Experts of a small language model.
Size: 16 layers, width 192, vocabulary 16384, 103M parameters.
Experts: 32 experts in each of 15 layers, 512 squared ReLU neurons an expert, 1 pick a token, a softmax router.
Below are experts of layer 3 (counted from 0) of a mixture-of-experts language model. Rows are named router (the router's row for the expert), up (a neuron's input weights, with its number), down (a neuron's output weights, with its number) and show model dimensions 64-127. Each number is 50 + 10 x the weight over its row's rms, rounded and kept within 0 to 99.
After each expert's rows: "mostly gets" lists some tokens that are sent to it at least half of the time. This comes from a sample of Wikipedia text that the model never trained on.

# expert 28
router:51 39 55 51 49 54 42 70 74 47 48 42 41 36 55 46 47 53 66 54 54 70 54 60 38 42 53 46 65 52 35 48 48 55 46 27 29 34 35 27 50 50 31 34 43 37 49 54 49 41 46 54 60 35 45 56 45 49 62 23 61 50 55 21
up0:22 53 48 44 42 45 61 39 73 49 49 46 47 45 64 48 43 49 43 38 55 35 64 55 52 50 49 64 65 47 57 53 64 54 52 57 39 56 49 59 55 55 33 68 48 55 51 53 61 51 42 61 44 67 43 43 43 62 44 48 57 66 56 50
down0:62 35 52 40 62 56 40 32 40 54 54 65 51 47 52 57 63 45 61 55 70 47 38 43 52 46 44 44 54 48 37 50 32 50 49 56 58 37 52 37 61 68 54 41 37 44 42 57 47 56 53 49 61 54 46 61 53 45 24 40 53 58 46 31
up1:64 57 73 53 29 51 50 50 58 54 52 55 40 42 58 49 60 57 55 52 61 48 45 48 55 23 49 51 57 55 66 38 49 44 44 39 54 53 67 51 46 16 40 54 59 55 60 29 76 42 50 57 35 48 51 51 47 45 43 31 58 47 62 53
down1:35 39 50 41 60 35 54 39 39 47 43 52 43 38 69 48 47 29 49 52 52 62 45 52 57 53 42 52 38 41 40 57 55 53 53 52 36 40 61 38 60 57 38 35 43 49 52 51 51 81 60 43 65 44 46 47 53 48 40 62 54 41 34 46
up2:61 44 43 65 51 47 44 60 47 56 56 46 62 67 45 48 42 24 67 34 54 39 44 51 38 52 49 44 40 39 51 39 54 54 44 40 54 63 47 59 60 54 72 60 62 42 46 59 49 62 53 65 47 57 58 50 39 61 30 58 45 64 51 58
down2:53 52 53 51 48 49 45 53 48 58 40 54 43 33 39 51 47 56 59 59 38 48 58 51 64 50 42 48 51 62 55 46 49 39 58 47 44 57 52 56 58 54 44 67 44 50 38 63 67 55 44 61 29 65 19 45 58 35 26 53 42 56 65 66
up3:55 43 66 65 56 48 42 52 55 55 52 50 60 58 62 57 36 51 45 64 46 41 54 34 48 49 57 20 55 75 51 46 53 52 40 49 47 45 41 35 40 57 61 29 52 60 66 57 60 53 46 50 63 50 37 53 57 58 59 47 44 50 51 61
down3:55 58 27 36 47 48 60 53 52 54 66 40 34 38 31 65 48 39 40 46 45 36 63 47 61 45 45 62 43 45 42 72 48 57 60 53 47 57 58 52 40 47 25 64 39 37 50 48 49 63 41 42 48 51 51 55 50 43 55 39 40 47 57 50
up4:47 35 47 56 32 42 65 38 54 35 51 49 49 58 51 32 50 38 51 58 67 58 35 43 47 56 63 53 51 34 45 33 69 37 54 44 46 42 45 48 74 56 33 55 56 48 49 57 43 40 44 47 50 62 51 39 51 53 47 65 58 50 48 61
down4:37 46 45 47 66 67 47 48 61 59 45 59 54 77 57 59 47 61 38 49 57 52 50 43 39 46 46 48 49 55 51 48 35 41 65 54 56 51 59 55 56 55 55 45 42 55 61 47 46 56 33 53 21 63 40 62 26 45 58 33 60 58 47 51
up5:54 66 57 70 63 41 55 70 49 40 51 55 51 59 59 58 46 59 48 62 69 41 62 49 57 56 50 52 52 51 33 55 65 45 44 53 35 67 49 37 32 33 63 55 47 65 51 45 37 47 59 50 60 45 64 58 56 38 44 52 40 53 80 38
down5:75 47 61 40 46 37 66 55 48 45 48 39 44 33 52 46 35 52 61 64 58 49 62 45 56 46 45 60 35 59 40 57 49 60 50 69 49 62 30 33 39 53 43 53 53 25 50 44 54 46 56 46 35 52 56 32 46 57 37 52 48 46 58 32
mostly gets: "2", "3", "1", "4", "5"

# expert 7
router:44 54 25 53 59 52 44 29 52 46 57 40 46 42 40 33 33 43 50 48 42 56 50 63 63 39 34 51 52 48 27 72 54 32 38 47 39 56 35 54 43 51 53 56 40 55 50 61 46 39 56 47 32 67 48 61 50 41 53 42 47 52 51 54
up0:49 41 39 67 45 58 53 50 42 50 64 61 52 40 43 68 45 42 53 53 64 31 62 58 46 49 51 50 42 44 61 35 29 52 31 61 46 40 36 46 69 40 48 61 51 49 61 33 64 57 60 39 53 63 58 49 43 42 47 45 54 56 26 54
down0:65 70 41 61 48 56 45 60 43 43 48 49 51 44 59 48 54 52 45 72 39 54 47 54 40 63 42 58 53 59 35 45 54 61 45 59 53 37 74 48 51 60 41 47 44 46 41 36 42 46 60 58 58 42 55 54 39 42 60 53 70 59 71 48
up1:55 67 39 43 39 42 38 50 55 47 47 44 52 54 51 56 61 48 53 52 54 67 62 56 38 47 56 42 34 24 51 52 66 63 45 65 59 52 56 43 42 50 50 61 48 67 61 69 32 55 40 23 50 35 47 52 48 50 58 53 57 61 47 48
down1:43 42 48 60 50 54 44 58 40 49 54 52 48 40 45 49 43 40 44 45 51 24 21 34 61 39 37 49 63 66 36 29 35 45 53 28 48 43 65 48 50 62 49 57 43 47 51 41 55 53 55 49 51 64 46 55 50 59 66 46 43 41 57 39
up2:40 32 61 35 54 56 47 58 54 55 55 41 19 59 49 35 38 48 48 41 57 61 56 55 33 51 51 55 62 42 43 53 40 58 77 53 51 68 65 62 53 44 22 55 68 57 47 48 38 63 38 56 42 51 59 57 48 42 54 39 48 48 34 43
down2:36 58 54 46 62 44 49 51 65 38 48 57 54 60 52 59 41 62 36 57 49 63 45 43 42 54 51 57 26 50 53 38 39 54 43 40 32 59 62 46 54 59 75 54 35 68 63 53 36 48 62 47 49 68 77 34 38 49 41 54 44 25 35 54
up3:49 57 35 70 41 47 56 48 37 48 49 44 59 55 56 63 68 59 50 62 50 62 59 42 53 50 52 42 46 57 39 40 60 35 51 48 53 64 63 59 34 27 43 59 53 53 58 43 53 37 56 52 46 40 56 47 57 41 46 37 52 58 59 35
down3:52 40 46 24 47 41 36 48 64 61 54 49 50 68 51 65 60 49 58 53 52 50 60 60 52 58 55 64 57 56 71 61 52 51 75 69 49 39 39 31 71 47 38 51 48 38 42 55 83 77 32 59 56 76 69 61 45 57 46 53 44 63 41 57
up4:64 48 58 64 34 66 35 53 39 52 44 58 49 43 51 75 48 44 51 45 65 52 61 63 56 37 49 61 57 39 59 64 51 58 46 59 44 54 50 53 45 54 36 56 41 60 49 55 47 54 46 49 49 41 33 57 63 43 31 57 77 58 48 35
down4:47 49 38 36 19 49 52 61 48 40 44 51 60 50 35 54 48 61 58 46 34 60 45 40 46 53 63 38 47 51 67 49 47 56 45 47 59 40 43 50 51 61 55 39 39 45 49 62 58 55 39 52 51 51 65 46 60 65 42 45 42 46 37 47
up5:35 45 48 51 37 66 53 51 43 56 39 59 57 57 50 35 56 45 61 49 30 41 43 31 34 65 50 37 49 58 52 63 43 40 60 40 37 37 45 48 40 51 37 43 55 56 40 40 37 36 53 50 63 58 28 52 37 54 55 45 43 34 51 45
down5:55 66 54 40 65 47 55 45 64 43 42 50 65 44 38 48 33 51 49 42 54 61 54 41 58 39 55 48 49 43 45 54 46 75 45 31 63 57 37 54 55 40 45 50 46 61 36 53 42 52 45 64 40 57 64 56 44 34 38 34 54 53 34 27
mostly gets: " three", " two", " other", " all", " four", " both"

# expert 26
router:40 42 46 37 56 48 62 57 51 60 49 63 52 44 46 35 50 21 50 57 68 52 45 47 37 61 47 56 58 65 45 51 49 65 44 28 62 39 61 46 39 43 42 62 30 26 39 53 48 52 62 28 41 44 68 63 66 40 47 70 53 39 53 40
up0:65 59 46 53 38 45 55 41 49 47 60 64 69 46 38 55 57 38 36 28 51 29 55 33 60 52 53 45 59 40 50 41 66 54 41 63 62 61 57 34 44 43 57 41 53 61 28 35 66 40 39 54 50 48 37 57 50 36 49 68 44 45 53 52
down0:53 41 36 60 56 59 54 64 40 44 35 53 40 50 60 68 50 52 47 60 58 42 51 48 58 42 46 46 54 48 32 61 41 57 54 37 40 39 54 59 46 44 40 62 53 42 44 64 52 52 58 32 46 51 58 50 50 52 65 41 61 49 49 48
up1:48 48 40 50 53 41 45 51 55 49 43 44 47 44 54 38 63 63 34 36 48 65 75 41 52 48 48 46 60 67 52 52 46 34 55 40 40 45 50 43 63 45 48 46 55 44 57 32 63 68 66 46 32 61 35 41 54 35 59 56 51 39 56 55
down1:37 48 51 54 59 33 46 53 63 45 52 20 49 55 44 47 61 31 46 40 45 51 37 38 75 53 34 45 40 53 44 56 53 61 52 60 60 40 40 67 54 51 39 58 32 36 46 57 39 37 50 31 52 42 57 40 52 48 61 55 41 46 43 38
up2:46 44 58 35 50 42 52 29 65 54 40 41 51 40 33 31 61 46 64 57 60 47 36 67 45 48 50 46 63 59 34 51 42 72 58 38 50 40 57 52 78 56 41 59 55 42 53 38 46 35 57 50 38 42 37 52 55 59 60 38 58 62 62 53
down2:40 31 45 74 41 52 55 49 52 64 42 63 36 73 49 34 54 61 46 67 38 43 68 63 64 43 51 52 68 54 44 52 32 44 42 64 62 56 35 38 42 59 62 48 48 58 36 48 48 49 60 33 60 40 48 54 63 42 50 59 59 32 34 39
up3:55 54 58 65 53 45 57 38 65 52 46 54 64 46 45 49 45 46 32 33 40 48 43 42 38 52 66 56 42 55 37 47 48 58 42 61 49 43 44 46 56 35 62 48 51 43 44 48 63 50 45 65 70 48 62 54 31 54 35 37 46 43 36 55
down3:45 50 49 33 33 37 52 63 50 47 64 64 50 34 50 48 38 46 52 60 47 43 36 40 65 51 18 38 52 55 49 41 43 54 46 60 42 58 31 24 48 49 51 57 64 43 57 61 49 37 60 46 48 61 54 46 63 52 60 48 61 59 71 43
up4:55 53 51 61 53 46 44 48 40 55 50 58 49 46 63 55 31 30 58 46 46 72 41 47 44 45 62 29 49 54 48 50 54 58 54 51 54 54 64 52 32 47 60 29 64 38 27 55 43 34 52 36 43 48 58 52 41 57 66 40 54 37 56 48
down4:59 62 46 48 56 47 57 47 63 49 58 60 37 61 31 50 78 69 60 44 55 51 44 46 39 53 51 29 52 48 61 53 48 34 51 47 52 58 40 48 52 37 42 27 48 46 45 49 60 54 58 62 41 57 67 39 43 49 47 47 48 49 52 66
up5:27 38 59 64 54 52 53 52 68 46 55 52 60 48 63 38 49 40 50 50 46 46 61 46 41 46 50 50 40 63 42 34 47 45 50 43 47 47 48 43 86 55 57 54 42 33 66 49 38 65 62 39 52 60 57 43 46 49 32 51 38 56 53 45
down5:60 52 43 37 54 40 64 53 31 40 64 41 52 32 35 61 50 36 72 43 58 51 34 62 56 47 53 48 70 49 62 60 68 67 51 45 67 51 43 51 38 42 34 56 34 51 40 47 72 18 46 49 49 51 53 47 45 40 54 46 48 61 56 59
mostly gets: "| Date", "st", "th", " lat", " bur", " Wat"

# expert 11
router:52 54 34 23 55 58 59 59 38 54 47 45 51 44 45 55 50 66 46 44 43 50 38 54 58 53 63 43 50 53 55 36 49 26 42 50 56 50 41 55 45 42 37 51 56 39 44 42 58 45 61 50 62 41 50 50 50 47 39 54 46 47 59 58
up0:61 58 37 69 40 41 50 63 57 64 60 30 39 50 37 49 50 39 49 48 52 52 64 53 37 54 64 39 48 50 72 43 28 42 38 40 51 64 46 58 56 44 47 44 52 53 49 39 66 64 31 65 59 46 58 52 47 58 49 52 50 51 35 36
down0:66 61 64 45 47 54 57 63 44 43 47 26 58 38 51 35 49 48 28 57 41 41 40 49 60 51 43 48 41 49 56 61 50 62 41 56 33 41 48 45 48 54 39 52 56 54 64 40 50 42 39 48 48 61 50 51 65 41 50 53 52 61 57 43
up1:40 63 53 45 46 42 43 50 62 50 44 38 31 65 37 53 35 52 50 56 41 46 63 41 48 55 54 61 52 58 49 42 49 49 59 50 34 48 52 64 56 40 59 24 41 68 36 54 54 46 35 55 52 51 62 58 51 51 45 27 61 49 55 48
down1:64 40 52 50 66 37 63 63 41 47 50 46 37 57 50 40 51 43 49 55 63 50 49 53 60 52 40 45 52 36 65 43 65 62 64 61 53 52 51 43 43 46 38 89 59 52 57 56 14 46 45 59 60 47 58 49 51 56 43 69 33 55 39 51
up2:43 50 56 36 59 54 68 52 51 53 45 49 38 18 50 53 43 39 42 30 51 38 54 50 58 59 66 32 59 32 49 42 48 34 66 59 48 42 51 51 45 51 66 46 53 33 60 65 54 49 33 36 47 51 36 44 45 61 70 44 51 67 47 53
down2:65 67 49 37 50 28 37 60 39 52 42 32 55 64 49 48 55 41 52 42 64 46 51 54 38 52 39 61 49 73 37 53 51 44 30 54 36 47 63 53 47 59 61 52 38 53 63 46 52 41 51 53 50 49 51 52 48 43 47 46 53 34 52 49
up3:48 77 50 42 50 56 60 50 41 51 49 43 45 51 31 46 60 44 40 46 69 60 59 55 39 54 56 54 75 43 44 41 40 64 63 50 41 55 63 55 47 43 37 47 48 44 24 56 62 49 70 44 29 30 48 49 50 55 66 44 51 42 52 47
down3:43 32 33 54 46 39 40 47 57 60 54 46 64 67 58 58 41 33 41 40 46 41 46 45 57 46 36 57 54 67 43 38 49 60 31 55 45 53 41 56 32 29 63 65 59 44 70 56 52 42 40 52 51 53 46 53 51 60 45 61 44 54 53 44
up4:50 43 55 56 38 60 51 31 62 46 49 34 50 75 44 44 60 49 39 61 66 41 67 56 41 54 51 42 47 47 59 35 37 53 58 59 58 43 50 40 45 46 49 55 45 49 37 59 67 41 51 54 65 30 47 41 45 45 50 41 49 60 51 56
down4:52 64 41 46 41 53 58 48 40 59 54 52 41 61 45 38 55 57 49 49 45 47 45 47 49 41 69 49 50 58 46 61 54 36 60 50 56 49 43 45 40 46 53 44 51 66 63 23 43 52 51 52 44 55 65 51 35 47 32 69 59 49 50 56
up5:44 33 50 67 58 30 42 50 48 76 47 39 41 47 62 46 42 68 58 69 48 34 49 47 47 51 36 51 34 55 35 28 58 52 39 57 40 53 55 43 36 32 39 54 60 43 40 62 60 51 55 46 54 47 37 37 42 50 48 26 45 56 67 32
down5:50 54 45 51 42 50 50 56 37 26 53 59 62 53 51 46 72 34 56 33 56 50 65 53 54 45 66 23 50 29 56 51 45 43 58 31 43 43 59 50 63 49 68 50 63 44 50 52 61 56 49 42 56 53 54 54 49 44 41 45 58 55 62 46
mostly gets: "| Turnout", "- Number", "- Release", "- •", " initi", "| Silver"

# expert 23
router:66 57 70 45 57 35 58 51 59 49 60 51 42 32 50 56 54 65 32 49 47 60 35 41 45 30 52 61 43 45 45 43 45 41 58 64 41 35 52 52 52 52 53 57 55 53 37 66 47 31 24 53 48 45 44 59 73 46 60 44 50 47 51 65
up0:47 56 64 56 52 67 30 28 46 54 51 44 44 53 49 55 60 46 43 42 49 52 40 59 58 27 61 45 69 58 49 43 37 48 51 57 38 41 47 49 55 49 66 44 53 46 43 38 37 43 49 40 52 43 27 59 54 43 51 25 18 57 53 32
down0:57 29 49 38 33 51 52 54 48 45 57 47 67 52 45 48 60 62 69 40 61 57 64 34 53 47 44 49 49 43 36 48 43 79 48 41 44 55 50 47 41 51 51 63 60 28 48 45 60 47 49 63 47 43 61 39 57 74 49 55 45 41 47 49
up1:51 49 59 57 62 66 50 52 52 55 34 36 60 53 54 30 51 48 47 35 45 60 52 47 59 45 44 52 49 39 39 47 48 75 58 58 40 55 49 51 50 31 40 32 64 65 63 59 38 43 57 44 62 47 78 48 57 56 63 59 51 40 41 64
down1:32 59 40 64 38 32 59 44 36 44 53 41 38 48 47 59 61 49 50 41 49 58 49 44 42 67 40 48 57 55 44 47 48 54 56 43 54 46 67 46 37 54 39 53 55 55 45 53 48 35 60 42 58 62 47 68 55 44 61 47 88 48 50 40
up2:47 56 42 49 43 35 32 51 59 43 37 52 51 59 39 58 66 51 52 47 56 55 36 28 64 50 57 49 55 52 66 56 40 45 47 37 42 41 50 36 65 70 60 50 69 31 68 50 66 35 44 48 44 47 49 55 40 62 56 54 50 49 59 54
down2:37 55 64 38 55 42 64 49 52 42 52 47 42 64 55 42 48 52 58 46 28 50 67 46 39 45 46 43 54 68 45 59 60 50 49 56 55 57 39 49 37 40 43 49 51 64 44 66 51 60 57 60 53 56 62 56 62 58 48 52 51 52 45 43
up3:66 44 40 69 60 56 38 58 42 49 45 32 52 47 57 63 53 46 55 34 54 52 65 27 50 40 54 82 47 65 49 68 49 48 37 46 40 39 52 38 45 53 54 43 47 57 37 50 50 59 55 51 43 71 32 49 58 56 57 60 37 54 60 56
down3:55 39 46 67 59 49 63 56 43 42 36 64 37 38 37 48 43 45 58 47 41 45 64 49 65 46 47 40 51 32 46 75 62 49 61 48 47 57 54 51 39 45 49 54 61 55 51 41 49 66 52 59 48 68 41 68 32 49 54 55 58 28 76 39
up4:53 48 42 55 56 59 51 61 68 52 32 44 42 53 55 55 36 48 53 53 41 64 57 40 55 49 69 41 59 49 48 65 42 58 46 39 68 72 64 59 54 45 54 69 61 56 42 50 41 49 58 38 57 54 54 48 63 50 44 42 46 47 77 62
down4:56 38 45 43 38 56 55 54 28 54 58 54 55 61 57 50 57 45 36 49 47 45 63 60 42 43 52 46 54 36 42 68 36 65 54 36 45 56 19 33 59 51 54 32 33 61 50 50 50 57 59 44 42 65 42 46 42 42 77 46 59 44 35 44
up5:62 58 55 58 55 53 53 63 46 55 47 50 52 54 50 40 59 59 48 59 66 51 36 41 59 41 56 61 52 54 41 50 69 51 42 54 54 66 30 55 40 33 55 47 54 55 62 44 23 54 39 47 34 64 53 35 43 63 43 41 55 44 47 28
down5:68 71 38 48 54 50 31 46 48 42 47 52 49 64 37 45 40 42 53 64 49 35 32 31 57 55 66 60 43 64 37 44 35 66 50 60 50 48 42 38 40 54 57 47 55 53 57 54 51 50 47 42 62 63 32 50 38 45 52 36 43 48 45 69
mostly gets: "ebastian", "ingles", "et ", "- Time zone: UTC+", " Sir", " Som"

# expert 0
router:42 34 63 45 52 52 47 54 42 71 47 41 42 64 58 50 38 49 57 32 46 34 52 56 55 48 52 53 42 68 36 50 54 47 74 58 42 51 54 35 33 35 32 54 61 62 47 51 46 62 42 50 57 60 40 66 56 59 49 55 55 52 57 52
up0:50 52 44 44 47 35 53 64 54 54 57 49 62 51 55 41 49 43 43 64 52 55 44 49 57 52 44 45 44 54 68 48 62 40 54 50 42 58 60 50 38 43 47 61 64 43 47 37 60 40 55 62 48 45 60 26 60 67 45 63 45 40 52 43
down0:38 41 65 55 42 54 54 46 61 74 48 47 46 50 54 59 66 45 42 44 45 47 65 45 42 36 48 50 56 44 41 52 45 42 46 39 29 32 72 50 65 51 40 41 43 59 40 39 55 50 64 44 54 52 70 48 43 32 62 50 44 56 56 49
up1:39 51 45 52 61 49 56 54 54 45 39 39 58 47 52 55 40 58 65 55 50 52 60 48 65 33 47 51 51 51 37 64 57 53 51 46 73 44 44 32 62 38 47 38 54 62 69 59 41 40 53 50 62 31 58 42 43 42 50 62 59 55 55 57
down1:49 62 43 59 33 60 60 46 63 46 54 63 51 39 50 51 48 53 55 41 53 52 36 45 29 61 50 45 56 39 68 38 38 64 61 54 41 51 59 71 43 47 58 51 52 29 31 48 64 65 49 41 31 52 57 72 65 50 42 47 43 54 40 42
up2:46 39 64 42 51 57 47 55 56 51 50 57 57 43 35 47 26 47 52 51 60 65 60 49 48 63 43 56 55 50 21 77 42 48 38 33 41 58 62 43 46 60 43 31 53 41 57 36 48 48 54 48 50 62 55 50 30 49 41 57 48 62 35 37
down2:58 52 47 52 50 35 37 47 46 43 40 46 59 41 61 34 72 48 43 54 38 47 49 52 52 31 62 41 56 51 75 26 44 49 53 73 49 53 32 54 48 41 45 60 55 55 60 56 49 54 44 39 47 20 55 49 57 48 59 53 65 56 59 66
up3:42 44 56 41 45 52 62 40 32 44 47 47 48 51 50 47 53 63 64 61 47 57 56 63 47 45 40 63 43 55 53 54 56 27 49 51 62 47 42 61 65 33 58 45 52 53 41 46 38 38 46 46 46 42 56 51 45 51 54 56 49 21 42 61
down3:53 57 49 49 60 43 29 62 57 47 55 37 42 59 46 44 55 52 42 45 41 43 55 18 51 47 43 42 60 51 45 59 33 63 57 61 46 58 53 28 38 59 43 50 38 42 56 47 44 47 56 54 52 31 35 48 58 36 44 33 62 72 45 52
up4:46 35 65 51 46 54 52 41 55 48 73 35 61 61 41 51 57 66 48 40 55 51 36 52 46 42 51 48 55 36 57 65 45 44 51 44 39 41 49 43 43 44 51 44 41 54 68 45 45 36 58 45 48 51 61 42 61 45 65 61 72 46 58 52
down4:60 59 50 35 30 49 38 56 60 54 51 69 56 49 51 58 58 36 53 57 50 61 51 51 45 60 36 52 47 60 60 55 36 71 44 47 37 46 47 64 46 50 44 42 38 52 33 41 52 64 40 46 43 55 58 51 69 55 38 59 51 46 47 46
up5:60 37 61 45 35 48 58 53 42 59 36 38 46 52 54 37 59 32 54 57 47 45 50 55 42 33 47 55 52 53 65 45 51 37 45 49 53 36 39 52 55 48 40 36 57 74 41 28 43 49 52 43 49 46 38 56 62 57 58 69 40 44 30 46
down5:55 51 59 46 53 43 68 30 61 52 52 43 58 52 55 61 53 84 62 37 38 37 51 37 71 46 46 24 38 53 64 32 52 65 45 27 38 53 54 31 49 56 44 40 57 41 48 43 49 45 47 45 34 37 54 50 42 39 38 43 55 44 50 26
mostly gets: "010", "024", "019", "009", "006", "013"

# expert 4
router:61 42 52 30 38 42 52 35 53 52 58 68 59 68 45 50 36 57 43 57 47 52 53 67 40 38 47 52 46 44 58 36 38 57 49 39 33 71 47 50 39 50 46 48 53 64 55 56 69 35 44 59 49 51 51 50 57 56 50 69 40 45 30 61
up0:58 45 58 30 66 54 37 43 64 49 66 66 50 46 43 54 65 46 63 58 55 68 51 59 46 58 74 46 55 43 50 61 40 57 60 53 54 45 48 49 61 66 44 51 49 69 37 58 54 35 33 43 52 72 44 29 47 37 40 49 51 54 50 52
down0:48 38 39 57 43 41 43 58 44 57 30 40 60 61 47 43 43 44 36 64 53 57 52 41 42 36 47 45 56 64 52 37 72 58 51 49 58 58 59 49 59 33 50 50 44 49 47 57 48 54 63 69 72 44 45 59 51 44 50 45 46 43 54 70
up1:61 42 48 50 64 55 50 66 41 49 48 61 58 67 51 65 33 52 59 40 46 53 52 51 47 51 64 58 64 59 53 47 50 50 60 42 51 53 49 50 39 65 45 57 53 34 49 64 47 52 61 55 43 41 51 51 44 52 40 51 61 74 62 52
down1:67 55 47 59 57 44 55 40 53 47 52 62 55 28 60 41 58 36 46 49 47 48 42 51 43 49 35 55 44 43 39 56 53 43 44 67 35 49 41 35 65 41 52 58 46 61 60 32 41 58 48 62 57 59 59 60 65 54 56 39 50 35 63 38
up2:53 42 41 46 64 35 61 41 37 36 68 43 49 65 45 60 32 60 28 52 35 40 43 49 52 56 64 58 48 62 64 52 49 48 19 40 63 39 50 73 46 54 50 52 41 60 52 59 49 56 56 58 52 49 32 39 48 52 48 49 55 46 39 42
down2:64 49 71 53 50 69 42 31 52 63 51 57 48 44 44 49 58 37 57 44 52 38 35 64 40 59 43 34 56 40 41 42 59 60 63 55 41 51 49 35 38 64 29 52 55 38 36 21 50 40 65 51 40 48 70 52 65 43 47 64 32 43 70 62
up3:51 58 44 42 55 58 37 72 56 56 63 53 67 51 47 39 57 44 41 53 39 55 43 48 51 54 42 47 44 52 57 42 50 44 44 59 35 57 53 56 57 52 46 42 45 66 62 41 55 39 50 52 53 45 55 41 55 49 43 58 55 32 41 70
down3:53 47 57 46 57 42 50 48 41 47 47 25 48 37 55 48 43 61 38 48 40 42 33 74 41 44 67 46 57 45 52 42 59 39 48 43 50 57 63 37 31 39 39 53 56 57 34 40 55 38 56 51 53 62 63 45 59 43 53 51 55 47 59 27
up4:52 55 48 42 42 50 47 39 42 39 57 58 58 61 48 38 67 48 71 33 64 61 51 39 59 44 33 64 62 45 51 54 46 54 51 74 47 54 45 44 44 47 51 57 49 51 62 62 60 26 46 39 60 46 51 46 65 39 61 48 49 33 52 59
down4:55 37 56 49 49 65 56 61 62 36 42 53 37 53 54 46 54 44 47 42 58 64 42 48 35 50 44 48 43 33 38 43 86 70 47 37 55 30 50 53 45 56 49 35 51 54 53 40 49 51 56 61 49 61 53 59 50 34 46 40 37 70 60 55
up5:44 44 33 56 69 38 59 43 40 31 43 47 59 36 41 48 37 46 48 45 32 47 39 67 46 56 47 58 54 44 45 46 68 46 52 49 44 60 44 49 39 52 67 50 46 66 41 66 48 56 39 51 47 43 43 54 45 46 58 48 51 55 48 62
down5:43 61 53 55 35 53 71 45 41 47 52 37 42 73 65 43 55 36 68 55 47 40 58 52 64 55 43 49 37 48 61 54 58 43 36 57 48 53 32 40 54 64 47 54 54 29 50 49 48 41 72 43 58 63 59 68 54 55 31 51 42 47 55 33
mostly gets: " China", " round)", " Japan", "ungary", " Russia", " Turkey"

# expert 2
router:55 48 40 47 39 84 43 59 43 42 45 54 69 31 69 45 57 44 68 46 47 55 45 75 64 42 45 67 35 42 63 60 65 48 37 76 49 48 61 34 64 40 53 47 58 56 57 64 58 45 51 48 58 55 54 57 49 44 67 47 70 57 56 41
up0:41 46 53 46 61 45 59 49 50 58 56 48 43 44 46 51 36 48 60 51 42 50 55 55 44 48 57 46 50 66 31 44 52 49 43 61 61 57 50 53 55 57 59 57 64 49 46 45 53 70 80 50 38 70 40 61 48 42 63 41 40 41 31 53
down0:48 57 41 55 56 57 48 44 53 57 44 50 51 52 42 45 65 62 45 40 57 49 54 44 52 62 37 56 50 52 55 31 51 46 43 62 49 39 55 44 62 44 55 41 55 45 48 45 51 49 53 55 51 25 18 45 55 57 36 79 37 56 61 36
up1:50 45 25 59 54 53 46 67 41 55 46 42 58 42 45 48 51 46 41 69 42 48 54 44 37 64 54 51 60 52 64 44 61 53 54 56 51 61 56 59 41 66 45 49 53 43 39 49 54 51 58 47 48 56 53 63 56 63 60 38 51 49 40 42
down1:48 46 31 39 54 49 54 49 58 48 30 53 42 32 48 40 43 49 55 52 55 49 48 40 47 45 61 66 53 47 64 36 36 62 45 72 64 56 44 63 48 28 26 77 38 51 66 53 54 49 51 42 54 41 45 37 36 50 44 47 44 46 32 51
up2:66 48 46 61 49 48 39 44 76 43 53 46 40 47 49 42 43 60 66 52 43 66 45 60 62 48 48 48 57 43 50 39 65 58 34 57 36 40 48 63 61 64 71 44 55 69 54 37 53 56 58 40 73 63 35 51 38 48 39 65 53 50 50 46
down2:46 57 51 48 44 42 49 53 71 62 49 46 51 44 51 51 44 56 55 33 62 48 30 53 58 48 45 53 75 60 61 58 38 34 28 70 49 54 49 42 51 49 48 52 50 64 53 52 34 57 35 43 62 58 37 44 37 52 72 52 45 33 40 58
up3:46 35 28 37 65 54 62 66 58 38 49 45 53 50 62 48 56 72 70 64 39 59 48 48 58 50 43 68 55 57 50 34 61 56 35 53 58 60 60 54 51 34 51 56 55 40 44 60 54 47 48 53 63 40 65 46 36 33 55 53 66 62 48 56
down3:41 52 44 46 53 53 57 60 34 45 59 54 32 60 52 76 46 66 45 59 59 46 58 58 55 46 61 49 64 60 35 41 60 43 41 48 49 60 35 73 42 62 51 38 52 42 47 58 58 67 65 48 59 46 44 73 46 62 40 55 44 63 40 55
up4:44 40 43 36 55 21 47 43 41 50 61 47 37 56 57 55 47 38 42 44 40 49 43 42 32 58 40 63 32 41 67 45 46 43 40 48 66 61 40 52 51 47 55 45 53 52 51 36 54 50 49 36 48 56 41 53 49 44 60 65 44 60 39 62
down4:61 35 46 51 54 49 52 51 47 33 39 50 58 63 46 41 41 48 49 55 48 52 59 53 64 56 60 58 46 62 43 38 57 47 54 48 42 36 32 51 51 67 46 42 46 69 35 58 52 52 61 58 36 52 44 68 58 60 60 54 48 56 49 27
up5:52 50 47 42 73 47 45 50 69 43 67 43 29 41 55 46 54 65 50 53 51 34 57 66 59 62 47 42 57 63 52 58 57 25 26 39 61 50 39 55 45 54 49 48 50 31 40 42 39 40 58 46 47 41 66 47 57 62 48 48 54 42 35 57
down5:50 51 52 47 49 37 45 47 39 41 39 39 60 61 60 57 63 50 42 55 54 48 43 48 42 53 52 67 58 50 37 61 42 53 41 77 45 65 55 53 62 59 53 33 34 53 74 67 47 51 57 69 63 59 58 44 52 57 42 18 34 56 80 61
mostly gets: "| Party", " Av", " ad", "stract", "utom", " aud"